From a checkpoint of a small mixture-of-experts model trained on Wikipedia.
Size: 10 layers, vocabulary 8192.
Below are experts of layer 6 (counted from 0) of a mixture-of-experts language model. Rows are named router (the router's row for the expert), up (a neuron's input weights, with its number), down (a neuron's output weights, with its number) and show model dimensions 0-255. Each number is 500 + 25 x the weight over its row's rms, rounded and kept within 0 to 999. Numbers have three digits each.
Before each expert's rows: a language model's description of what the expert responds to; "comes before" lists some tokens at least twice as common just after its tokens as in all text. This comes from a sample of Wikipedia text that the model never trained on. Tokens count by the router's weight.

# expert 5
What it handles: Prepositions and subordinating conjunctions linking clauses in narrative prose, such as of, for, when, before, although, until, during.
comes before: " the", " a", " he", " his", " it", " they"
router:478543527481544477468518532473478500492493526521535519521550507529525442521478514506486473488501521488518484465469485509520489490537544493525476516537514534497460494531493499473479485489527536522517481534490511464503508506525514511502544514538489503498499470556480482485516485466488545491570479530508501511500509503501479494488505491449471513530527506547512502479524449489524489502495463492513520504490485516464504537518528494479503497478496495486474474506523511503505453526484482487489524456529460504510475498513476552518529481496509541481506496483520531481525528555491542509478484531493518476477472498528547509473485467536465515521490473479496499491524493500475546470438524515526506459523551542502482503518517509508536522523499514474496536444533499433520513548525474
up0:496497494478531483462487482485498488544495469462521513516474503482475553528447521487499473485514514549503477514538509475520517478471511533486484489529522499511479496550483498501472546534521556538558484519517494477495487467544503488484495521511526523522488531530482482477529497466502533468450520503489506446511531484520519472481541539488508517483472503528494543466538464506525467485497474519474507493480490463505492502501540524482526516439565501485474522512526474479498499492491510526538540499465496464506473493492490486516525483519513527504506509505476491554532509463518544503449546507476464525481490507537494495500459500525495546537501476540508488475500479464520519507489499483549539553495507500536516499450501506512503467532494492492501558476510532499493502496483472
down0:482503486488510508529536541463524486527515533460501536488495518579503500525476474490540519481504557525501502502475538455498507508477501492542521424476480547470506461472483471507526498500453543489501501512457516524510510510521493545469461492488510487496473509508514469473490496515516486571511458496467475521470496493495477481477474483461481492484517510499499502455518492500531530506458528508571495458451470511453522522557534521483548482505535513493515501506510509512499537514519465505468514514498473525501499503514487519508534478479502519498481474470459492507521535536515507545503494491536521473471485492466523521485516538498495490505492540537449510561504533495513520488505515503476477509466501477471517516454490509473509489473531488502481485489515466496487527483480513

# expert 27
What it handles: Numeric pieces, especially years in date ranges, statistics and measurements, plus taxonomy Kingdom: labels, such as (1658–17, 201, (62.
comes before: " |", "5", "3", "6", "4", "2"
router:495504529487533477486516476473492522557520524476507505556545543495507450553487510509482496474490527540565474459524536526562552497538501486518501491507500497494492492503551528466503482501504491507506470534498497456488516522481524521540498537566483535483476462519491470501514475458446531488506500502491495526492531513489491509497526521484486498506515434528524478491518478532519478535518509477494518494524506458477521527531571475482504467498525497501490500500508488532512437510505481455529543482511464516506500499495489527493524478501484536485503519495499530459552543531484502499484506500489509537494495509527483496473474479516492524553475508476519490501503503440476485498476537532506455462487517524506512479518512495518492514486513474526524516481525499470507537530524504
up3:459458527493486493494538480474467477536468462512528531520513545479480500533511520451517483482482530530518523489531455450539506521536514470511479479511502484523467522538473521491481506488492501483528480531521506486493520497510489510508515491497463495489542482554486475497509491533513516494510522511467470487502497517498486514511490502488465511520446500470477515497525528466498473472497535486485529503462512514531465527479506456478508508473514469493490491538510514476548526506510517505494494524526491438429468482518476483493500486493523487463486537459475525503471557522485460564489505464461468540534483488505480538471535493523491499497498523500470510458504543460518488463504506529512565507490501512475512485488510453542511492548470496504513523506518482466498540504526452
down3:516523508495438513505430509500505511499475491503519506474553489488494473496491550499461479479515535498498487515444506517515489481527521542512489502505494480501469497468479498498514512529524494506495513493463484501553509474473482496505502488445472531511480465564453489527489503507549513509521494462485485530521498483446509512490490499480523490554492469524514466505513494502497506511507519505462523513453473536496536503477513490503486525482516450488503504526508479513489527495502548561491520463498537495519532443477487492437509511509503510488464534522499472524517478526498485509485496458505495457527461506439508517519462478437488504511486483523503488489466503524514497521513520481445492500562519486507500464473546539473535480531470476535527513471546482489534510507525481

# expert 18
What it handles: Line breaks, pipes and dashes in tables and lists, plus directional particles starting compounds, such as up(loaded), down(stream), Back(ground), Died:.
comes before: "-", "|", "\n", " ", "=", " List"
router:497507521464534442478480493474510500532501473497499490513519495486512494518516530493495531489466534523560492471488501448500525498504510492518487459535504502479469488503533523471491478497521518498532484522517508466515551533490504492482536518539521540501469464540523457479540472448451531511519477513483474489478515493506445516477536480482500489533510447533509470463525467488534471529535475462485519510490480491512516525523527460495494480489506501458468476488495463550525463529481472466534534475525493461488530497508479529494535502476504529447516496490522499496516509535495520521476488500478489514465500501531515493492483477542481515510459502491521514495481455478486513444472519560540484498477570530540479494524526522492511492508524466497501526471531494460499521511479504
up0:548527515456480495456504482462499498512502502476495480510503489510479483505545482494496527499513501511516479533489494526512522456468482509514484480509515481476521481499522554483505483509548487569490496541500508465525500461501539501454517503499504526501477467531488480524472517477496509496535535511505473536505472464505462523503534564495425504546502496486490501431486456481486506473538588491462443467490464497509494512457513529507516478538468503494505500515482516495500462508502499470513514525523508516459525469462487465505497514502495553460498524462493518522483531461509515490471509515466510544518513495519500467533529526504518520491488483469484510474522515506528505481473537525495549508506491497506518464448492494513538487496499526500478470455509489496516469474492453
down0:538501465509513485497498521476541502473488486512501516497525488516546509523442499510484519518508543501534503491505496521509477505470513494508526514462516462482495547504519538495505504520498469557497507475519513553547505493459527486478508462500456476455443482489501515566521517535479474512466527550562517510479459518486485452505490487499494508519478482509509506502552508490502520505506474487475495509494554501495465457503549455452527499522501453497539498499479500507503484478532538530477495492520490498497522497483536506494490546502523493490480454501516488487497477485467465487496479482525488450489505502549451540472480526449504524559519500469556446492467437508493467506507503494474478509506478495500491476492519509486501481479472489501492533499516526546495515506505528

# expert 30
What it handles: Leading hyphens of infobox and list lines, plus prefixes and table pipes, such as - No. of episodes, - Location, Sub(family), ex, pre.
comes before: " |", "-", " •", " Born:", " -", " Country:"
router:487524505473516447485518512501475495548487512539535497523511540474513493530465493479477501488494545525530540513538523487509521485500484502542514464523479504460456459497477544466522500440496500513519487494501542494505518520497516542494524478560504529483527500582545515511541485466441508507538461501475521516520548501506466484488513489470498506522518484526498482505515464508512488519516494501535529497475476497480511504529597474514481461489522501517491509536487502536521499521517492461481529471505497499490538516499504554514510492503516537459528527519501497475490529491480542496469495475480497527507487552524485470487459486526485504484473523485496547474496496469492505491491474530524510499503487513516510482540551493503501514510519455497521498454492502460476527545467502
up3:464473476499513452498499489448528490498499537472488503503484523470484538520492486497510490500476538516490501482472491506509473503520484496505475510456481527496490498474526478466498542458496514528504522491519506480476473526509520457522546508508550474456452513503487518488572514494477514520508515517496540499473490525484514524537507514464502478524497478553513473477515495581535507508527486505496516497547490469535535500529507481482489495514512467502475509473533510535528476506514485482499536477566495510507526483474467530493552457502479479472455498488470447506507520543564525471432490473507497547506512498488534501500516456535457519517513485494550523500493506484455517506505491494489521481493534555499519458481527487509498510509501472528522514504532497491543495464523510
down3:464506500530489531476475477534509435479494527515492495497531480493494474476510524494520482540539478491513502467486485435457540537513513535526496507478475527464497490519551482521552522514507517520516459500495450497514478501524464447477519453444471535509547505470464500509501514514488463487497531531481520504486479482497546491481532499535515539507527491524499544461533512489512511462489490512455479513490528519474453524498511501506521497519458456493557482472499474462531521496497502508478473502497498527505514565475518525489470501476489489489493500490480512504508498496527527479506497507533499525463517493521526499489522484511521478520483523487484502485449508535512461507515539514485520512463482461483479593529496532474496482490465526480456509475523518497487499489480529

# expert 2
What it handles: Given names and surname or place-name pieces, such as John, William, -son, -ton, -ley, -ville, often in lists or tables.
comes before: " |", ",", "'s", ".", " and", ";"
router:497561510478536490485492481451501495534533520510500502542538525498495474503489521507537499513482481512528514481490475467508498492490493490528457498491497493501458456517533510473460492503502503500542496524479533485489533503536506525509527541547501530481521491491507508472522465447468514507532505498505479519489521541476473521494509484490484509511543505528466492474508459517515523545508486468503511488511497537524495491508542461486478482495481538524489509522488499549472496512483462511527516441522489485472481522486427551501555501496475523491496498543541488490497536498522526478495471500526536529490491545487488520519456491563496534539485496460527514537513491471490508473512492554522473491516525561500489476526533462479523504516499497447506543475528516479521487551488460
up0:523529464526549450479523527450478531505534516501518522479501511451505496513506533501489504494491480504508520501499465466496496474520499481537498485492475464461478505462556533509491493518527484524521474531500517509472513494454537519540491538507474520480528518495508472474528441486459520478470535481512471517525522485456476527492489494477462523499427491499512539525495471497495472493521448493501485509477519499503518523520501484481509512468529491476486478508476520528493484487478524498519505498449516536536516491468547514500530522518510531509518525452452484492510511514489507478497494543526517478530511488478533427501509474480508529521496494526519478528496519467528511439497478516516577503455497520495484480529507510483473482466478469466451473518515506509479545502507544
down0:502438461454492491523459537505488513483527498507487533531515540468492513477459472476500529487484523462529529497498512506493477484482495527526498501501482486479467483488463483528504497525498524445487508500500480521515447490469508507504490470472529449505451493474501533485463508516487523493524505542480506463510504493492490463471528483461504564537470490462535525528527513485497474468521486497492488509501496514473474480491498487479475506500475485492491507487513498523463502485489504474512476492484532560534514470483491504494476474518525530531495504450471473489489482506493490493511534481514502476525520493465472471508548531533495487499472518501492411520517489489488518474462438512469508528554518440478497504449551490503534506500495498509486485436485534482476448486543526

# expert 13
What it handles: Line breaks and wiki heading markup such as ==, ===, s==, also==, closing section titles like Honours, Gallery, Statistics.
comes before: "\n", "|", "==", "The", "===", "-"
router:492547470438517484455515522460487482534514489487527481493517518521478473553468511526507489525465506503565543500487528444502529506508505501522510478483481551475485472519537473477496527488483500476531490544500569506482514494547537501514498553552490521505503477580518498496533509452487511486528478525498517472470524521499471543501516498497492495504501448525536512494540491546507477525499488500504502502486468493477484495496530495493487483497493488524495484519484503491564495507480502489486557491490515494477510555478454533535526528483498517486470522505491509497529543538484504499486531493503507526523431511522466490467485493543469505527482478488519539502536480467490517464473510525507518484510517519536474507525507516503494514519520521510514518512503511479480533537552472
up3:528543498499508502502526554466480465505488478484475504524489485479556513514499499471556499479457478528481480511492489520515467496508518505555492492528488501510478467491506510489524476488499457507472546516468484475540483553529591550547563494504499538505497472521497526531490493498464500508518480515482490527493528486492533553543503507435512490510485466475530511494493438467517493495512515483466482475443509486546500494530522484514470541503455503492488505494513508511528466505464523491512508524480526479465516467501478499502526509483482512508540476535469463520505502530522461537507515527479511474524513538517510522511507499483501506493540477518515535506476522493483500477482536508501510538488532515533504470481506511504485525486526493462468491528481501467572533516512485
down3:488532511491493565478518488501551498525472480473521558506487529504494495534491475525522514503517545475520512520494529488463475469494484494516532496468466520535491518526497529495520537530507517495518495486502498499505485474511481470496502465451476506487463502504462533473530525461486480508507535504455556508513463481490461480545505508468484522517487492503517522575560531511483496511529505521493517526495540485473464497490454497517468485482461539540497518493498504495501527463534474541487505493471465506551495549519482535478468499483504489466486535505504519564510482499473472532515532486504496490454480505514518518543542509545483488500533454480478476487513504546466496489510505468450501501516483505501504513495482493478492493462541513509535539507495509530520474477492562

# expert 16
What it handles: Prepositions like in, of, to, on, at, with, against, under, following verbs or nouns in sports and biography prose.
comes before: " the", " a", " his", " their", " this", " be"
router:488505512506531477444521504449501527514538491512515513523530484521526468505486519496531472503498525499534515505485523482522498473508521498544465490532505524498467457474506485483491485504473538487498478537489515481498521507484522504533515486528506534509478475557539464493527487475495507493517499548491501524474556561488478488492515505506479496518515482526497500476519459476527483512544490483522536479495508499512520528509537527514526498486525481485468492514483524501505479505485495511513524453525453484486495547523469540493542491456540551438515507477500533454507516507493556543476487517519496499490430525506498517456480460511441530513478466490502513494481511501494536462469513505535495465503542519493494498501557466502491524524482472473519535463538547470518482539474474
up0:494513513489489517493475477515539516502477490504465509508486486513496471533478507511475514483479516489528532523469522500530490495485489537501529485492468529493499517498513482535474484542482510489463475520497579534489506502459471513544499490514464469485487490497513486522516511508501500494462486500517453513465494490536406490527497492483505500511542479473474520545481495564526498502529532492520553473493498467527504510484542522497474476453475540491485483489526504488535543483482521515507521524529492554502485515462485531487511510497497489470460496558484485514475563542474509496501495474500545508488517556504505510475470544534493461468506525464499505458480474505514473469453488515530487488508481475492504510484562508432478496481476511498504495550492509482484510454470499
down0:522489477497497499484526456528500501450524502535459520513489459494501499505501477496471470464482520529525492476438478527508480486443525497509502523477492525499461471499494440489479517477479512519532482509451477529507502481461497474539499448514511534558492482482525503546508474466555540456506528497482473509508523490491536496460510489509473490529443470525527488519499460518450530507500500520495485505493506469460553514521496455486519468516463477510555520489475492475495482510469467533471508500477507511496513465527499562521491495535511532470536488501487496512465522496513479516504543482500507497517525496472523425492478529518534462492483511549512495492512473494466482512515503510576536496474488506508510503496491533529517493509478494507499493509496487474547473481510492

# expert 24
What it handles: Sentence-ending periods fused to words or years and the line breaks that follow, such as premiered in 2015., year., es., ia.
comes before: "\n", "|", " The", " He", " In", " It"
router:536526483493490483484548501487489468527555540520512538507545496475513456547476501490482517480509515513572486487498493493524501476529505478515473510543484531490478476478513493497482497473482527526501508508456531486465504524520526494495495523534508506526477489529515488529515480481511551503494530528503501499499502508472457512476514495477463517525485497540496470503512472551492513517544496485527514486479466456477541544526571480509463488463469511485467512502501502529514461546492506456518498474532472476509454525517467505525493479482469526499516502519495457462522531497486519526489498463474490525496453543534504472496500494548477542492467480455510534505532511505456528454506518529532498497527526544506485475542519481503541499523523481481507534461498487463540520517486499
up3:464488542507533507445496452532490482490477499500492509508510449510538479476504475513520478480489445504497463564450516481541479495538549516558461462530495496540488472488531523493485464457492501463504480483456527477498468493486506512518496552514482487507532504530522464536530486523491519503510506492518497509435488486521497526550502521516499475498512502500520462488481485535515490462519538481508538514503495481525485502491560487489497495499488509493476479490474486483492483522501492515470529485495494515494530476534472528475510478465540512484508507512504484484424572510509497501487544489452530508460512561510496506477471501524521507488533510469510498484518545517501493492481508464541487496526504471483506487513532523467486488467471488460485498431533491478507507510503498
down3:515525495509508510463494478527515467482496493517550464526515408490506502489530485547474481479450497473519507535469507484465460452512517463520537469546482519476509478532528487518486482529514512489549495542488487510550503510518458495506507505483481542489518486494505524534516485490481462474511502546496498519509531528538503533475529506551526540510473479498452533529471491497517486460517520495496523493480505515484487500486508506537475525532470505553489484493482477484505471554461481507508516471499449482465524512516513467496484475440516481510493474484489498513508521533515463540475518488474460498514474442495515494470482510498481512517514500525483506500488540521485506502513514455479497529532529462475513480460496490514534492482550522502556527496528544507489509517464494

# expert 7
What it handles: The word and, and head nouns after the or a, such as genus, President, reign, group, member, and endings like -ation, -room.
comes before: " of", ".", " was", ",", " in", " is"
router:524492499477513451495517510479503499538531522510527533522512517483479491516486514493519507486492517515554515498475488514553493474512522509519489498504507502507490463518490495460492492477508499489459473490477527476514530524512474519499479547544485517474525514541500477504536456519494516503550487528494534471467552492470469513502521504461494494490499450502482503489537509483522466534526492462497497491521459556485494516507500490456539451483527486514458488528496487531529458511509466544522507434556494478506544528507474499550509492478504537449491481526534521498493529500482488522506478504506521531484492538552495495493493507518449526544504508495514489484527502410440552465488483506509528493526541532555492483485493457485511521508514496473480490481502490492526519513483478
up3:548535488486468503467485459508479483495537515497542458517511491495528477483511534518485469465456503492477526505514555471498506502501477464504500500501500518438480503503529513525524497520512447550536432524487489506518523463545481526502491486506505547532483500541507537513442488491548493546546483512489512504493503511502512501503497503519465501491472456542472516494472495510508516500498509538496514511449457503511484469538513491496519547492535514481522472470527506477504493472468503463483507470501459496499489505483464476502480480523468476504488498502484567518525501485458527516478513499517504519492504517523495536467474484548464515533505434469461534508528491497498488459484535484481484521507537558521522530495481508540489492538512504501497475480527464506522523524537536
down3:517556485505468464558512513524532538498475525516483494517513547524454505501525498508507503511478500502504496484523513476532512478499524459510455497447525524513515472533472472516483489462483494505488493493516475442508492517485506553506450486435556526483511514476473480484496485507523511510482480485494541481519494513547487515520503519515524505515523488530515486451458545471507549498472517531511517511529499530542520476513499486487505462504495546507477528530474500524480516469508473518475501443503512477503528482512510499489492515488472488506453476491482544471505488458511539484515517508536521475523546524504514461534513516522523539456527493509525500484513536478512497508502506497495532504502491522472547469427512499459517474531450483480531513515471480546531511545488521

# expert 26
What it handles: Commas fused to or following a word ending in lists and clauses, such as Thames, s, a, ),; also "as", "including", "named".
comes before: " the", " and", " a", " which", " but", " who"
router:503493482522548495436540513460533473527505519503514524529504524483519479533493536511506483498492491505564508506461529488498489480535551494510493484499506503473497480536539514491495514462503484548486502544520533468502498523510491521516530499525511535480524453567516508509523477502457535483492487520512493504470566506509453516509523481452516500532533485536482476484550484488503492495529485484481516490495509479474510537523513501497513513468509470497438515480486492513508506542492469514512512454519477494474480501495499512512531471446492523457508499507502525491534536534489527531467515530509469510482488545495531537472474460532479506519517494487500509516511501498471475475527562505515530466518487533529505494510545488488564485492508486455510516455512533450488512554497472
up0:555523505509517540459496499476519482511497519506525513504514557536525512523533540519492518502472500489499516482493496473497510535492523454473509509527503499469494504505495497530500517484508478482473524492486529487500513465492479500506511493512496520473486535485526521492510543498453557487507473486498470466554485518447475494488523470480493493485513508492477490478493456504499442470525503478517475458495482421535549491531511537451517500498474543497513484521487518476488507489483497502493516457532502507469501543490470513502537513502446501483511555529529490518492499534469513510512479544518475512470507509473492466501479466519477503520480528492506523530512422490479492483542502567470503472526482512518516523546550519474502480509577503449470501501507520472493501465532487
down0:513448550457490517526505491464490507520544460574501474473502515504510516522522511491523513495488517510520524492496479504426553516458452521474539504511490509456504490507505513508496482508494523531466546485521514499477498528492501511501515510388538545514526549469462498536508484451469449474511525540534501490517538504484509494509463445489507523496483496521496475494519521493478534476531473529485523510476518535488470494508502468522478509515488498482497534513505539519478486484581541536526488498525520538485524486471475520474532509512507500484544494490480547497475483478511530511503510506510511523504518506519505508495471485518454487458479460502479446492478517540488485493505499490493497478476502481503512512539530487504507537504497518522501507495494491471491472489490489

# expert 1
What it handles: Main and auxiliary verbs after a subject, mostly was, is, were, had, also, plus verb and adverb endings like -ed, -ently, -ally.
comes before: " a", " to", " in", " by", " the", " as"
router:539525501491533483468472503460481504490532505509509548505527469518514453536476504498492497463510543520555497508496535480499495468504507459540462480517486499525451499531488487507463451501480485524485481534477521480479527521512503556548543510537514496500514439548532484510528463494469572491521469510478507499499519514519493490513532511469468505521517498517459483461534497554510472496513510481490516468515506505496487553515492507504513505462501472511502487518492467545506498524524425509526557504494510464533491539473451528517558479455522539517509523508498502476481507535501540498448488498502468513477490534488509512448484486528504526493475496484498513520524497452496495495495533502507508478509524545508495487525503520462488505519532473494524511470476509490487480520500476
up3:464493498535518494505494512513494505512508487469480479542516483529529520499527497512523487508514492470497504480496506528530567508542509512503449490523503478509436501500501439487533486456507529474466484453474495522561458506475487462507536491525478488515486517546486528513460475473482504547490505497530493541473484495472486477449464471491449493492466491516498506536540538520490522495524507472522567521501550481482497467518500525507497519534493516522550507533506489526501514493477497501498489488501516468475510523483525513465488490555504500500526540516531463520510478544501474500512482483523476503488454481527544541532481492515499493483517521499545487491483503484515545521493491519560486524521544482490503518501516498493555492495462444514546524488525465459521506508509467
down3:469482503481466494487515494539494500506498470496475511543477487517497534488512506472496515474540490500531495496522474505498551555470512502515504452500476474510508532469446469455480524538510473477515469513544516548491479513537552477503497475495482539496481511492453527528528554493475502517544511508512539504472442469539453504482514548485501474501527507459490500492538476472477527500475498498498514514502455516443515482478489514514505505515483482518549485496529520522489491489527538467549518534472529485479524480472515515461530525490481529471546475454466481517540458473473525513475523544457502479466497505493528491499501517497496511494454510518488511520502536502507515478509571502535504521510516522487498553513476496516492501502524502500465455488507526507486521505476463

# expert 15
What it handles: Common verbs and -ing or -ed endings in sports and biography prose, plus line breaks in infoboxes, such as set, use, rallying, said.
comes before: "-", " to", " of", ":", "ing", " that"
router:477534537481571480481519451500496501492514489509501515529515479496535492524479483483487504479500499535512483502488536484498497503513491495492443490482491508498444459503508498482521505509535515506479494525490524490486534525493524504495500556555481540531489493544528481523535490456509531508560495525517527499457571515527429499509532512526503476529539463532499477488564491531508477540524484474495488499518483527506507524483528492505499480482521526483502459501499473491529483519501447506519487464500464512484523519492455514522516493474486499510489520533540512479509511502529506473462525521478490530489497523506519523460486475548448568532486478477538515467530512476481494464469494508514487497470523553518478493475535491474514504523529480466501519458467536487515489534509486
up0:478521497475492479481491540488508512492508511456474543521582550509532531534481512502491475484543512472492499474544478498464495506475472532504477452475516475473481482488509521492506495527542505498475502537483510494482498528500510514537566490506486497505519505528471477439502483493442515474540513496477451539488505501495536473466532470482476526553477488509493475521488528533510461484516487522517501478510497534489484506528505487518482516510493514443506521476497537487518508515541506484532515520504525493496503481511467503532542506477471484481533484488508520518529481504470469535502513516493506534467518477511489464509518474472484476544548523507497521526535552471481534507489530499468482521503523542525449521495525432489490518522536507462485528490487499546546495537475503
down0:460490501495505540528492474497476486520497531505517518450537467518463483456532531452465515495457510487492522506509482555489512512513483516506484505514479500537493478479507519512440483509531494490487504493481510461537492477507521497528458525535525522509520527461506498512514512461485525480504519464495501471494522483453514473490484474551491502482488532515446520533477545545469508496519533545504487455480526503535520449530507511505503489477471444528514502474511471553473483485484524532516474528525493482522543507500490534514498497472521512479505450504512448503491501559507508483498532475510481449480467511524552488539519465522510481494500548517491510494523457445493488521497514438490499485499514495539527494470478535479513466496482508472530460504475470530497512504518486

# expert 20
What it handles: Closing pieces of titles, names and foreign terms before a parenthesis, quote or pipe, such as DVD, !, -ensis, -idae, Stadium, (Italian.
comes before: ")", " |", "\"", "),", ").", ";"
router:503506499488522477480488488459506484526530509492500507545515565519482476525511492506539474496468502540551545509479510471547512482520496489528497495482490476529439486537535519467495491463531543484477479532523537425463512520508498525502511545545522521479503469540516477477539487462471535468519462520481506489493535502506502518511544510474496501523485443513509469458537490484530459514533508478476518532515499494498504482508515487488522469487511489494446519483506496503514481532463472496537535440527500507507481512498488539509528515465478513472487502522527521480513518507523519484487521497479505539497477531492494480491475476535506548511460473491499540507494504461471507456487473508534479481483487571523465435498508486493504525510490501477523526482503495453508511510519482
up0:514528478516557499510487506437499508553563491526535515556499511506527486497472485536497499469478495516516523540499585480493501493480459488541495514507438499506471457500510470488489490483488525522526466536463493528490493492528476526492526466496480519504471503528468517459527519430469505454540470557454498460520479523543480524516545520476491525526494485485481517453496492494520479547517507528484505496510522479511508490554517506520484428533489511527482511507500499495486503474493484539508506476516480492500518521462487490528488491490509512497463474528482490519525525517513521532525515494500506470489493516526517505488478541523493509472493464470472517539503476518504455520497532476523461478529485517527488465485518479512537522517505516499525504545504502519470496484532515
down0:528473472468480483499489526538489503475505501506505498482528535498487461517499491522551528471512479502460493530470492484519451476497527515533503498555503502504460556498521512474505473505488508507510514505538480474526508532498525541463523481473511496482484507538490458541494534536492509453511470497512512540499460478467499494532486514499509496525499533480483487527468469494467488466565491526535459486486490552523501506437499447475517521539503498506463542546523494508518535482452523513506533482503510502537486493514470486481505495478504476477440490492492502455463515474523506496501474520503476527534542470507494516490506523523511502500538477493481485523539487520518493457471498474492448492550511538512487496534469517462452504469467498549519506499483475476495537468533531

# expert 23
What it handles: Subject pronouns he, He, him starting clauses, closing parentheses like 3), and single vowels inside romanized names such as Ch-o-i.
comes before: " |", " was", " is", " had", " has", " ="
router:505505503491502485508492484490499484535559504509520502575522509487486463509494499483520547491480546486527559499496524487567533515511535502516493466513499514510463490495525470474490535484527497545490475506471553492485522518512520531537520520546532508489528511506524510488498473431499504489506500512506480484466537485491450526482532496498454490510526535537514505466521512514498504523503507484480508523491524473503468485521513509486455444495505477517476467490495537554503471507502479499523526509523475506472509524528475560528535483442495548504491506521482521482512541502522547531458552491474480508490471542495497490501482467518484537562489492484498543504503477469494522455500520514515492482472481541496482482487545510486489516513509515461509514477469487466546521536512481
up0:550507501482502466488518498483522502518447548550524513495527498485514505509413515524496468469468528503510490512524513498504487509461502485517458493502493480484514509481491526467490513497474486536525486471505471529511516475492505526481486514517484496501531500534460484507522467481523548448500493471484533475485487518499484551488548502507474510561560444498481501501534496503510509540512480504479564511477503512448492521556536508500485517514503475491502546508518466516501461491493483491480492443486493499466473502502451532554489511480480525490507498516490492421553487512455475459486475500540489517475458504482531541514511472490511529540513505484486485539537507514508535510504464507496487487486488535502487520521486533477479522517486473471488497464492481472493475499462495
down0:515510460480494506507475533522522497494492508501510519498548467507469527501512517560513496498489512453503492517535501461470535457495479472490510471503486476521524557504490485544508493498503499447500505507541540494506478497527492544472481519458500471507470526472489493507530523471540511484507453524507504478519465537489526487508544511515560529487448541530484495477488518547487496486464513506516521482501496522498477517497505473502509518531510480510521535515494538499457494465551475465454487525496518530477457571499472485511497515481487504495497528493497526487507486477422492489520497501527526491547480472524506499476546524551481467498521521510476493524560499470491492475517469500463489462493488481525467523499523503492469537430536499491508524516481472492495462498463495

# expert 14
What it handles: Quantity words and descriptive adjectives or their endings in expository prose, such as several, million, various, tropical, northern, -ical.
comes before: " and", ".", ",", " to", " in", "s"
router:513527482485541486460519484474487464507523512468484526505509510455500465554493514507500509519503469508530504492472539488527547489527505495543517488510515496457456489481506490471475485468503538505497494519483524452511515498480499520519521564550523543466481473553507471483495465510471567461503464518519499499500519533482482518508514511472470495480495478527552483506519496499548521503517511482507505490508510531487540546480486480508442510478515520504477454493519507518527511526512472495529510484546493520471464496504461520500545492481470511497521503473535519492481518519508512501491468508496509529473471504490511511470473486541481522528516521475523504498526521423483507478459500558547518511503509545546490476496551514475514482528521497488498551486500496448511507510461451
up3:503475455468505495490552512484458503555529551492515521519505495471486532505496533472514482487505486500491493491542509538523489513518505469521502442506504491474490491539517504482477486492465512508518480509470437475496498551497468480507531499508527495474537476524483534457467476481468498513510538491511487505488508503525501505465510553487461524466499514483493509474495511499487503501503431462482462481466521514516468559506509482523499544504517498498493515495542488501465520500540500497526520510507489506565486485522478492462529521448431528482537537490481478467521502499484549470507507476475528510481488529538557526461502459474468485482515476536516493466523500491488489526514512575503486523496484524532481517517500459559502472513484526511517507526521481489503503530498485
down3:533493497482468489504497467501468491483533518517491484514512495481533535496510514523522501505504477484491494496527504439495492507518529506496560498521535503526496497460545520492506482454473504511510505495489498490463561474525479497474495532457506542481534503553492456520521487541476514517496519526534470527505491477496506520551508516482520478430490531505515480495517510468534462526547532477518456509531504506510497521502461500515494527497526509509486472510519523447511524496543543532524520512480488489486489474512545460479487492483453494465497528444504492465454489478471484492470474501482524476488454543464497490455548502450484475482555513483538512500488497463522468498484526510504465520510528520507485512522486517521460526510479485536515531503518563464514506468483520

# expert 25
What it handles: Word-final suffixes, especially plural s, es, ers, ations, ities, ics, plus plural pronouns and nouns like they, those, members.
comes before: " of", " and", " in", " were", " are", " to"
router:501518510502549465440513503473474504537536451504522470521503527470487481559477496481508522456478485546560506530481532497547480482487521496503474486490491504473458488494491491468485530486532495512495488506494510480484505490503514509502539528548497518463520469554546532494549458496484493517510512514513521466479515523458469529482507504443488507491489472510485494505528508527515498502541499501534511457521513492498484535508535474461521526448481525485512465495545527508512497529492489464518493480550467482476490487521494542545509500501471556462502487513470517494541496521531526490479467536508474529526466509530542484468518500515474536542493504496493517512548500459505540493493522497492541489511488516548474473495524510470499511498539481523499533463499499462505532479522472
up0:527501481514503496477473502490553524449459511527468534485507533533495505516498484473468537504522539493504500519495506471484503496501476504506484532530557469510515509535508490531501501522507509514523520517518497509487512564503450480465524466515497512488475450534519519476491505505499512535475529510481491517506502479455458505500519494493496486482512479501497515498505481536458472497491490489511503485482521458497509548518478537472505508480491512509498496540492543497483504482517503456539525436506468491443454475536469483482499472499518506499437471428476499479551517578504497508495495502487490519493487519457532536504522471475518531491525488507526463491477507514473493493516493525479540461530530509515429469497529507509522510506559454534512525485548524458507505495523513
down0:478476524490492488496478473517500486480462473465452482525434465520511486509512538476483497546490494508528475497521516476478456500512523499467489494529531485522532490496512492488468479493477469513529479511449484461527503499454514487494506499460497531504481492491519473533536559462534497538468490490461523499500516486491519513512500527512521539507548489500456470459533471518524490493484490530477539514514498508441520523442540481494468493523489533441495475485488551524513486511511467500469514519482503488507491508493466505458489525517465529488513449530475483488542500541495496491497536480477527455501508522521511504514479501481493517551445495443492477482492511516516523518495452505508498500507514524512522523523492485493454477480499521525521507504557511445502448457514469